Weights of a small mixture-of-experts language model, trained from scratch on English Wikipedia: a variant of Adam for the experts.
Below are experts of layer 7 (counted from 0) of a mixture-of-experts language model. Rows are named router (the router's row for the expert), up (a neuron's input weights, with its number) and show model dimensions 160-319. Each number is 128 + 24 x the weight over its row's rms, rounded and kept within 0 to 255.
After each expert's rows: a language model's description of what the expert responds to. This comes from a sample of Wikipedia text that the model never trained on.

# expert 8
router [148  92 105 157 109 143 111 154 113 134  89 105 176  90  96 113 120 137 117 161 141 151 139 113 162 143 125 156 108 134 130 139 123 107  85 139 146 140 112 148 148 147  80 134 134 107 126 135 130 132 130 106 133 157 100 131  76 136 135  98 129 127 144 132 151 147  87 149 151 121  62 100 137 141 156 146 102 140 112 125 102 129 122 129 139 145 146 106 100 137 197 121 136 140 135  82 128 141 155  92 153 145 138 131 133 144 115 121 110 148 150 131 130 158 157 161 146 157 112 124  94 115 130 138  85 134 137 135 110 140 160 152 110 126  94 143 123 133  89 100 118 117 125 120 122 156 162 121 113 106 126 153 105 161 140 132 130 134 135 121]
up0 [ 90 133 143 160 139 141 105 130 143 109 138 134 132 158 105 133  86 123 154 116 136 151 103  88 132 125 111 137 131 149 149 139 117 101 102 143 151 138 132 135 137  98 119 151 121 118 137 149  82 166 151 133  76 144 125 123 120  84 110 159  87 127 129 107  95 119 114 146 137  89 135 102 149 109 114 116 150 111 102 119 136 106 123 112 124 186  92 130 109  54 147 107 152 113 139 129 118 103 139 114 105 148 119 125 141 175 110 146 135 133 114 152 148 162 193 105 139 132 140 109  86 108 136 108  88 113 141 131  89 124 175 113 159 151 100 165 168 130 135 132 110 140 150 146 151 152 115 149 140 119 114  88 147 112 123 118 172 123 102 139]
Description: Early or middle pieces of words split across tokens, such as per-haps, misund-er-standing, particular-ly, occ-ur; also under, over, However.

# expert 13
router [ 71 129 113 152 113 138 136 132 130 175 123  88 164 123 140 114 143  92 169 150 150 164 142 133 176 142  97 136 128 138 158 115  86 129 117 141 112 147  98 129 124 146  87 154 143 111 122 155 164 131 139 111  87 126 155 165 125 145 126 156  89 137 111 139 143 155 132 123 141 120 142 135 121 100 156 126 167 161  97 155 136 147 116 126 133 120 145 116 121 137 135 121 136 150 121 118 148 132 136 101 134 122 169 128 124 149 128 145 148 106 164 122 117 113 160 166 146  83  91 102 123 114 113 117  68 118 156 159 116 121 153 154 112 124 101 176 126 139 134  73 118 125 152 147 170 146 135 147 118 147 118 115 150 150 115 162 138 137 115 157]
up0 [126 159 123 133 113 132 131 191 139 120 128 166 123 163 110 175  91 128 125 109 148 144 119  96 140 153 137 149 140 136 128 135 155  95 117 145 134 133 138 128 127 163 111 160 137 108 145 160 139 137 169 138  90 125 127 148  75  84  76 141 107 120 133 152 113 152  92 149 143 124 162 117 139 131 135 126 118  82  71 133 127 146 125  97  94 113  98  87  99  85 130 128 168 142 185 112 124 122 115 108 145 120 110 116 133 144 128 166 140 122 149 122 172 134 170  92 136 181 147 111 125 135  85 109 110 106 133 155  88 136 159 138 124 144 172 154 167 118 142 120 120 122  88 144 109 119 131 129 131 138 131 176 138 146 127 127 159 131 135 128]
Description: Periods in abbreviations like No., U.S., Pos., plus word pieces in list entries and species or taxonomy names.

# expert 3
router [138 119  94 140  70 135 136 159 122  99 136 125 160 114  87 148 106 118 118 128 154 159 123 114 147 170  97 142 108 147 105 157 125  84  57 144 116 155 100 126 147 143 144 142 151 135 147 129 151 152 139 130  92 155 135 126  90 116  95  99 104 135 129 114 126 127  94 146 133 113 100  83 169 149 132 128 112  88 105 147 163 141 103 121 154 146 137 121  81 100 140 126 138 155 134  63 135 123 125 102 162 126 154 141 136 152 143 159 103  94 173 149 141 158 162 135 125 114 121 109 124 144 118 129 116 143 117 161 111 150 141 112 116 132 115 159 147 147 137 128  83 134 128 136 157 131 165 128 153 148 133 123 122 144 146 164 146 148 141 135]
up0 [113  89 121 158 113 115 136 153 143 105 122 156  85 166  44 105  84 130 154  89 142 117 131 150 144 132 112 122 125 156 130 131 134 116  83 161 157 154 117  89 118 112 125 134 133 145 148 142 128 127 165 130  63 139 145 143 114  81  77 128 111 160 157 165 111 107 144 135 152  83 122 104 108 100 165 124 140 120 126 128 150 136 130 112 140 151  89 123 125 105 157 121 151 147 162 135 117  95 128 107 132 131 129 106 158 141 151 134 144 154 166 132 136 135 177  98 145 137 152 134 110  79 105 120 118 140 158 153 132 122 144 138 120 114 122 183 152 124  79 124 127 126  87  98 112 151 148 139 111 107 141 110 147 115 115 112 129 176 116 127]
Description: Inner word fragments after an initial letter, such as om in homeless and re in supreme, plus relative words like that, which, where.

# expert 2
router [108 120 124 109 131 110  95 118 137  90 139  86 120 107  71 123 128  97 142 122 133 159 116 115 153 146 130 165 124 157 134 134  93 139 114 137 103 129  90 162 129 169  96 117 131 136  95 179 139 145 147 116 103 132 147 166 132 137  93 130 108 137 138 130 127 130 109 132 166 103 150 162 156 142 168 124  96  88  74 161 157 109  89 141 155 109 159 122 126  90 156 119  94 117 164 132 161 121 135 109 160 129 163 104 143 170 114 145 105 111  97 152 177 139 169 164 153 129 128 112 104  97 141 119 119 115  91 126 109  84 162 113 117 126 111 112 143 119 149 142  92 134 143 128 135 144 134 162 127 150 112 161 123 117 115 143 168 129 116 165]
up0 [108 156 100 161 116 122 141 183 136  96 148 168 111 161 108 152  99  57 184  69 155 122 122 108 164 150 110 104 141 149 118 119 117 114 120 135 141 144 119 104  97 126 153 148 121 129 120 168  96 145 127 107  96 139 162 123 129  74  97 131 104 150 119 140 121 119 124 164 115  99 160 115 156 164 148 135 116 130 106  86 154  98 112 110 139 162  59 134 125  95 151 101 130 144 134 153 127 134 126  90 109 128 117 106 162 145 138 150 134 148 148 162 149 116 148  99 135 148 133 135  99  93 113 116 132 120 163 120  90 138 120 152 165 138 152 173 162 166  96 142 123 121 108 122 113 126 139 167 125 110 143  99 141 108 152 113 146 130 128 144]
Description: Space or digits before years after in, or on a date, such as In 1938 or 10 November 2015; also of after summer, City, As.

# expert 15
router [132 133 145 125 145 146  99 120 128 111 109 118 116 129 129 122  82 142 140 107 178 170 103 133 115 119 114 178 111 139 127 134 106 139  97 152 108 123 114 111 137 149 101 133 152  86 134 140 131 155 132 106  99 105 157 162 117 141 102 132 108 147 144 123 114 104 100 149 134 122 111 103 174 139 175 128 174 106 101 152 130 153 125  99 117 126 136 130  92 101 159 127 161 129 115  91 126 141 153 118 140 134 135 142 162 129 145 176 116 114 142 106 130 153 134 173 168  91 115 128 109 122 108 140  91  94 140 162  91 118 165 128 108 129 139 113 159 155 131  96 115 120 138 145 174 161 114 151 135 133 140 130  95 125 125 148 155 168  99 159]
up0 [105 149  71 150 124 124 155 188 133 122 142 150 104 149 103 144  86 134 145  89 144 138 113 115 146 112 127 110 132 193 136 140 139  80 111 137 148 155 123 116 136 136 115 153 126 123 152 145 108 137 166 151  58 126 124 135  85  93  98 137  85 130 126 158 108 127 151 105 128  95 181 129 146 115 124 105 150 117 146 119 109 118 103  85 128 138  74 113 137  76 136 133 161 144 148 147 128 123 161 104 163 156 117 119 135 120 127 158 129 150 161 125 164 143 204 121 158 129 134  94  87 131 137 109 131 133 150 165 115 129 142 123 126 102 137 132 154 100 133 121 113 125 100 123 126 131 131 137 135  98 128  79 152 130 121 110 141 136 144 130]
Description: Line breaks ending infobox or list lines, such as after Born dates, and degree words like most, more, well, very.

# expert 10
router [ 81 117 130 140 134 172 114 142 126 148  88 110 172  92 123 117 106 141 148  84 166 141 130  95 136 163  81 176 104 114 149 131 120 125 102 156 111 167  91 161 133 152 109 120 121 128 141 142 118 165 121 110  76 167 144 131 106 122  97 132 119 106 133 117 124 101 126 135 140 126 152 106 142 142 139 151 181 112 127 141 130 162 130 115 165 127 164 110 124 124 157 125 140 132 117 125 113 113 162 135 157 126 140 104 140 134 149 127 113  87 146 110 158 107 136 181 148 121 141 115 124  99 123 128 103  91 157 102 115 111 152 117 100 106 106 153 164 148 117 119 139 125 139 147 131 150 140 169 132 168 121 136 111 139 170 153 165 138  78 138]
up0 [ 86 127  80 166 130 142  88 146 145 127 111 149 143 162  96 129 117 127 182 108 119 142 141 164 149 125 130 132 105 177 121  99 106 110 119 136 138 156 117 114  86 117 105 140 138 111 131 144 128 137 125 166  57 147 117 123 109  95  84 135 107 117 136 178  89 132 122 150 142 105 174 132 137 133 122 131 133 165 104 123 136 136 143 105 130 162  93 125 124 106 166 119 183 136 136 154 150 151 150  88 161 115 123 150 144 129 145 160 116  97 164 101 147 119 183 116 137  97 124 108 109  97 108 101 120 122 150 152  79 118 151 124 142 126 150 157 118 102 133 129 120 139 115  89 157 134 135 121 128 105 147 116 110 133 134 119 145 144 129 127]
Description: The suffix -ing ending verbs and nouns, as in Preceding, mixing, everything, Distinguished; also digits inside numbers in sports score tables.

# expert 7
router [117 148 111 162 115 129 118 126 147 120 114 131 142 131 125 116 132  93 159 131 167 147 148 155 122 140 154 142 112 127 166 109 116 102  89 156 103 130  70 129 123 141 125 160 172 129 133 172 128 115 154  88 101 162 147 162 120 127 124 125  93 145 124 129 103  95  89 120 137 102 144  88 173 113 110 102 129 134 110 142 131 157 109 141 129  99 107 128  99  92 143 113 161 134 124 129  81 129 153  71 121 156 149 134 143 130 150 131 104 123 121 159 172 129 140 114 137 106 109 103 132 112 111 130 115 122 140 131  99 109 163  89 116 111 102 154 114 181  81  99 131 126 164 160 173  98 126 137 151 115 148 155 132 123 167 157 159 146  86 130]
up0 [104 126 144 148 129 112 107 134 114 132 135 145 117 151  88 129 144 143 148 134 143 149 130  95 146 150 131 105 162 176 157 176 148  92  99 137 156 139  99 105 120 134 120 173 162 113 129 161 118 141 149 122  58 150 112 137  55  93  71 134 104 143 153 115 125 130  84 116  86 129 172 150 145 151 146 112 145 140  91 121 118  97 132  80 132 172  96 102 114  74 140 118 163 128 120 154 134 136 133  60 144  93 128  89 113 162 132 146 140 106 134 119 162 165 159 112 139 128 154 143 100 112 120 112 113  95 142 122 106 138 147 173 169 140 136 160 113 122 100 108 100 146 104 118 158 153 122 126 144 126 121  93 105 144 130 125 149 130 166 135]
Description: Tokens in geographic or measurement text and tables, such as by, at, est in nearest or narrowest, and spaces before percentages.

# expert 6
router [ 93  86  99 136 120 106 145 166  91  97 152 126 152 114  88  81 105  82 164  96 131 154 115 103 137 118 120 157  79 137 163 152  89 137  93 147 126 151 111 141 125 146 113 137 168 116 121 127 132 154 164 121 106 110 161 143  91 137 116 114  87 148 151 111 132 106 108 131 128 128 107  91 142 112 149 157 157 103 140 135 128 142 104 129 115 126 156 113 130  97 151 150 119 126 137  98 132 126 131  99 132 130 132 102 112 141 134 126 142 104 172 114 168 130 144 129 120 101 138 128 132  93 116 115  93  99 156 146 101 130 173  73 131  99  87 169 134 155 108 100 104 121 143 149 149 117 144 138 164 183 169 153 117 138 122 156 152 173  84 169]
up0 [105 125  57 153 130 146 120 193 145 108 128 146 130 161 107 154 109 126 151  85 122 130 128 111 124 139 110 149 146 155 140 130 121 141 107 127 167 134 111 108 134 142 124 164 100  69 148 151 102 119 137 136  92 127  94 145 107 106  89 129  65 113 145 128  59 154 114 153 133 117 140  95 121 142 143 128 136 164  99 106 120 123 106 113 119 156  94 124 105  67 137 139 143 128 116 159 155 113 134 118 149 101 114  82 125 125 118 130 122 129 126  85 140 120 199 102 139 124 149 122 131  97 117 144 108  73 132 114 102 148 138 167 170 157 158 180 114 128 135 144 104 128 116 113 144 107 130 161 152  53 109 133 125 115 154 124 135 151 124  99]
Description: Surname pieces, names in lists and tables (McCain, Smith, Williams, -ić), plus separators between names like /, & and commas, and his, her.

# expert 4
router [135  97 102 135 137 117 100 149  87 116 139  89 143 102 126 148 105 119 138 103 170 120 110 125 126 141  95 146 108 145 181  93 108 156 111 124 120 157  84 102 127 155 138 122 131 140 128 138 144 154 153  78 100 122 137 142 108 157 119 127 116 136 138 118  89 120 150 142 135 136 127 135 171  99 140 133 159 148 145 150 134 135 120 132 164 129 155 119 122 105 167 112 146 133 164  94  76 143 157 114 167 143 161  94 156 117 132 131 117 129 108 121 118 151 151 107 158  88  92 130 105 117  95 157 139  87 123 151 103 103 133  71 133 120  84 129 148 160 130 106 116 119 154 120 162 141 131 138 140 167 120 148 122 121 130 173 131 163  61 133]
up0 [121 146 115 132 147 112 126 168 109 143 147 148 126 172  94 151 115 117 130  89 139 142 152 160 156 130 101 140 131 127 153 109 125  80 103 142 145 173 126 141 143 119 144 139 141 137 145 172 104 139 158 125  87 138 140 151  98  83  82 148  80 158 129 128  87 118 125 103 105 121 157 113 155 130 116 122 134 100  93  83 132 109 132  85 173 159 100 129 139 104 144  62 169 139 136 148 134  76 147 113 122 110 128 111 129 128 124 121 115 129 144 115 133 121 180  93 132  93 157 102  93  93 140 117 125 102 140 165  85 103 137 132 168 132 137 161 116 145  86 129 112 127  83 130 170 134 118 125 184  81 132 112 140  94 115 132 155 129  97 136]
Description: Content nouns and word endings closing a phrase before punctuation, like career, Street, building, show, research, especially sports, games and television.

# expert 12
router [122 123 133 157 133 147 103 142  91 129 116 127 153 110 113 112 126  83 134 140 143 151 101 118 156 141 124 136 127 171 140 118 150 108 120 137 110 131  81 143 132 164  95 176 149  98  98 137 159 146 170  98 117 146 122 149 120 117 105 101 114 144 190 105 142 147 118 146 173 109  87  77 123  83 109 169 159 131 101 147 122 105 129 129 105  86 187  85 155  90 168 109 123 169 158  98 104 110 118 123 138 115 153 129 143 143 171 181  95 132 145 125 131 119 118 153 147 139  95 118  67  94  98 166 142 107 154 117 156 105 155 110 139 152 132 148 131 120 158  93 116 132 178 122 140 150 178 150 154 166 184 166  98 169 162 174 143 132 123 119]
up0 [ 97 139 160 146 151 102 119 156 129  77 130 172 115 147 102 165 128 120 129  96 144 143 115 131 128  91 123 119 167 144 144 115 101  89 101 145 146 147 126 121 124 138 116 137 166  96 122 161 104 152 132 149  98 154 145 115 129  71  96 157  91 161 132 150 109 134  98  84 124  81 161 138 124 130 130 133 117 132 115 109 132 116 124  83 142 175  92 134  98  99 136  95 163 162 125 134 147 116 129 106 153 148 146 106 121 128 112 124 119 144 137 116 153 122 203  83 102  95 142 117 125 112 131 100 113 113 122 140  98 143 133 173 160 128 131 198 117 129 113 120  99 126  86 126 131 161 123 156 142 121 135 114 133  93 131 132 172 152 126 126]
Description: Function words linking phrases, such as and, or, of, other, including, among; plus the l in gameplay, wrestlers, multiplayer.

# expert 9
router [105  92 131 112 110 130 103 140 102 115 112 140 143 134 110 159  76 137 187 169 132 146 104  92 123 143 116 118 117 131 178 119 121  95  92 135 132 189 113 153 100 128 120 103 131  98  99 182 167 104 135 101 108 111 168 182  97 111  94 166 128 158 125 127 139 158  95 131 171 152 105 144 145 132 154 136 122 122  92 147 123 130 142 126 158  87 137  89  96 137 140 101 152 133 155 118 143 117 123 123 150 104 158 106 132 154 184 157  86  99 150 136 148 150 162 138 126 145  83 135 135  98 137 121 115 100 130 141 130  99 145 107 113 125 127 139 111 198 103 119 103 120 116 144 139 145 131 134 153 129 166 151 113 156 166 176 150 167  80 182]
up0 [ 91 132 119 154 155 167 113 152 127 107 146 133 110 156  87 127 125 114 118 131 144 148 144 119 153 110 146 145 162 182 100 141 121  96 115 135 138 125 113 126  98 146 131 128 145 121 126 148 117 154 139 141  75 129 142 146  80 100  80 135  42 122 148 158 130 119  84 138 139 124 135  96 125 108 125  96 135 130 106 130 141 115 130 130 117 141 107 124  72  80 154 133 157 160  87 103 111 152 120 125 161 121 133 115 158 143  86 129 159 160 156 111 147 173 198  88 165 166 142 124 138 147 136 140 122 143 155 128  98 126 151 138 144 141 141 153 147 114 117 117 120 100  99 108 139 162 112 137 113 141 132 104 126 112 107 142 153 132 143 146]
Description: Word pieces like r in embrace and tr in Contreras, plus from, to, colons and line-starting dashes in infobox-style lists.

# expert 11
router [125 144 126 162 114 110  74 165 108 143 101 123 147 107  96 122  83 112 123  89 134 151 123 117 146 137  90 152 138 171 157 105 110 129 102 135 105 139  86 112 120 170 123 111 138 137 119 166 115 159 163 111 118 157 141 155  69 101 122 171 113 181 134  84 106 121 123 137 126 112 136 119 132 134 160 144 141 102 170 143 131 136 122 113 162 149 129 128 149 104 131 120 153 128 135  86 115 127 120 112 161 106 177  93 117 134 147 141 124 120 161 143 146 150 150 127 135 152 166  99 145 128  97 155 108 110 136 161 147 110 133  61 125  98 106 141 140 190 120 105 100 109 138 162 151 135 128 132 153 119 137 136 112 133 139 179 134 197 102 157]
up0 [107 154 122 167 132 148 139 160 163 110 105 142 119 157  94 134  85 147 123 103 135 140 101 105 132 145 127 141 155 215 143 119 113 108 103 111 132 124 120  96 126 162 123 190 125  91 144 137 124 155 148 152  65 115 154 141 117  90 102 134 110 159 147 167 118 147 101 128 125 103 158 101 158 108 162 111 135  85 124 118 121 119 108 114 111 135  92 109  89  99 153  85 183 146 139  99 147 151 139 117 128  97 140 100 117 146 164 173 148 146 130 128 132 164 166 108 133  98 167 133 106 115 144 120 112  97 125 152 120 145 148 119 143 113 137 153 166 137 141 147 111 140 105 185 130 145 133 120 149 146 116 110 121 160 124 127 137 140 108 114]
Description: Single digits in dates, scores and codes, like Nov 3 and Rovers 1-1, plus letter b inside names like Roxbury and Griesbach.

# expert 5
router [125  99  88 132 138 106 125 150  95 123 120 128 144 118 105 109 148 121 152 127 182 153 103 115 135 146  77 182 112 148 102 128  89 148 115 141 112 123 116 128 102 153 144 129 147  94 108 142 129 143 153  90  98 131 147 162 132 152 118 139  99 107 155 138 104 165 122 119 137 126 110 131 129 100 138 115 142 138  99 166 128 159 115 153 123 120 122 131  95  88 180 111 139 128 138 130 128 141 149 141 180 131 155 134 118 132 141 150 126 136 139 131 153 177 173 115 142 123  98 103 102  96 106 155 104 134 173 130 124 129 184  89 135 108  84 119  93 132 124  86 142 113 142 129 122 158 123 152 133 147 170 123 107 139 137 131 143 147  89 137]
up0 [127 161 124 152 148 100 130 149 147 152 136 131 118 147  76 140 101 135 149  87 125 148 117  97 142 115 106 107 156 176 110 107 130  85 106 137 148 120 128 129  89 133 101 160 140 110 111 178 111 133 151 134  71 100 156 126 118  87  81 142 103 142 142 157 135 119 108 124 138 119 137 109 120 111 121 112 128 127 110 142 145 155 114  90 130 157  94 120 142  92 147 143 200 143 113 115 131 138 113  94 122 129 129 108 155 116 141 137 130 127 156 130 143 155 203  92  81 128 155 119 113 117 114 103  91 116 138 150 126 135 168 140 145 148 152 165 185 145  73 124 120 130 103 130 144 123 120 117 137  93 110 133 111 106 121 115 148 145 126 141]
Description: Past-participle ed endings and verbs like played, born, built, written, plus the opening parenthesis before birth years in biography openings.

# expert 1
router [117  87  80 174  97 111 105 124  95 122 123  85 131 135  71 113 119  79 149 119 151 178 127 108 126 152 106 143 122 127 169 105 122 147 109 131  87 153  93 122 110 149 131 144 172 108 125 135 115 133 148  83  79 132 165 103  93  97 133 145 104 151 145 110 119 133 113 137 128 106 133 105 166 143 115 133 155 114 136 124 152 121 156 140 118 117 144  86  99 113 148 109 134 104 131  99 148 159 125 111 184 119 135  76 146 148 135 130 123 112 135 131 153 111 154 124 161  80 124 116 134 123  98 152 121 113 122 127  90 133 156 128 114 113 117 147 116 148  87  90  91 125 154 171 148 111 113 138 159 152 156 156  88 163 126 139 115 155 123 155]
up0 [101 149 117 158 126 120 141 179 112 100 150 164 111 156  90 140 108 132  98  99  99 142  87 120 129 157 111 137 118 178 126 137 128 103  98 120 154 127 131 146 126 136 126 149 119 118 142 182 109 141 127 133  85 115 115 190 100  91  73 156  48  98 158 104 115 133 110 164 124 110 155 109 116 140 120 101 156 134 109 119 128 131 120 125 118 121  92 134 107  63 150 129 157 121  98 139 114  79 117 121 137 125 125 107 138 154 117 146 124 154 147 128 136 160 199  94 113 125 150 130 110 135 140 142 122  89 132 129 125 166 151 147 156 134 157 191  90 100  86 124 105 136 111 133 175 127 130 157 148 123 101 106 144 125 120 128 135 145 127 126]
Description: Mostly the word the or The at phrase or sentence start, especially mid-name as in Saint John the Baptist, plus table-cell pipes.

# expert 0
router [105 113 110 164 117 137 104 151  81 145 154 123 140 143  97 111 116 110 129 134 171 149  87 105 156 157 132 149  69 122 174 153 158 141  99 142  89 118  83 134 117 141 123 129 126  98 119 150 143 141 123  95 113 107 157 164 121 123  80 159  86 137 142 106 145 132 113 132 123 127 120 122 129 126 161 152 143 126 109 181 168 105  90 133 107 145 137 120  93  88 186 112 165 104 148 125 136 110 161 135 137 128 152 127 116 163 143 155 125 128 157 153 156 141 141 135 133 111 127 134 121 109 148 127 133 116 153 150 111 153 151  84 145 115 121 163 103 148 116  75 116 109 168 150 128 133 139 127 132 163 126 157 100 130 129 150 138 148 109 158]
up0 [ 84 119 121 165 143 136 134 154 168 114 130 122 131 179 101 135 121 118 108 114 120 142 133 121 137 143 118 167 133 172 152 174 138  82 111 137 172 127 123 118 125 170 151 123 134 137 150 183 130 109 134 124  73 128 132 103 109  96  83 146  84 110 135 159 134  91 138 143 124  66 156 127 123 142 168  93 104 136 125  94 141 142 142  65 138 118  80 128 130  88 134  72 137 131 145 149  89 118 150  77 123 100 129 107 133 160 120 144 122 113 150 109 137 144 168 120 123 130 164 108  89 135 135 109  86 111 126 152  74 132 147 120 163 150 125 141 134 150 133 113 109 123 130 130 134 133 120 145 158 134 142  96 129 107 127 118 138 112 118 124]
Description: Subject pronouns like he, she, they; colons after infobox field names; and mid-name pieces of Japanese surnames in sports tables, e.g. Ish-ik-awa.

# expert 14
router [146 110 100 141 137 113 100 148  86 156  87 108 139 113 119 137 117 138 138 148 122 127 139 119 125 158 105 129 120 123 200 155 105 146 114 197 138 126 103 116 139 160  95 151 142 150 147 154 131 152 148  80 135 142 149 142 130 129 130 103 105 153 153 146 142 114 111 151 157 109  95 125 136  57 136 102 133 112 127 130 147 131 145 172 139 148 120  91 145 109 145 106 105 173 167 150 104  92 137 113 125  77 162 132 136 138 128 128  82 139 124 172 105 123 127 142 131 107 114 102  79  92 102 133 141 112 128 139 136 126 144  94 108 102 139 167 139 145 132 123 154 143 161 164 121 151 119 130 135 165 203 161 108 130 157 138 123 125 126 140]
up0 [116 126 105 144 130 100 140 148 147  96 133 127 135 147  59 138 145 136 128  94 125 138 100 130 127 136 104 104 147 150 106 138 147 101 117 137 140 129 128 116 122 198 112 155 161 135 126 153 132 154 142 145  53 143 115 143 103  91  83 142  91 101 108 162  98 113 138 106 144  99 165  96 137 106 131 106 164 120  92 100 148 132 124  84 141 166  90 143 147  72 134 109 154 144 111 132 109 115 102 128 143 132 136 117 156 115 129 179 136 136 148 108 143 155 185  93 136 120 156  74 137  98 138 120 134 130 131 123  83 135 142 156 156 131 136 152 120 131  64 132  94 111 134 115 153 137 119 125 160 134 148 134 116 136 118 126 139 119 134 105]
Description: Short internal letter pieces joining stem to suffix, like discrim-in-ated, conspic-u-ous, polic-eman, liqu-id, se-qu-encing, often Latinate words and names.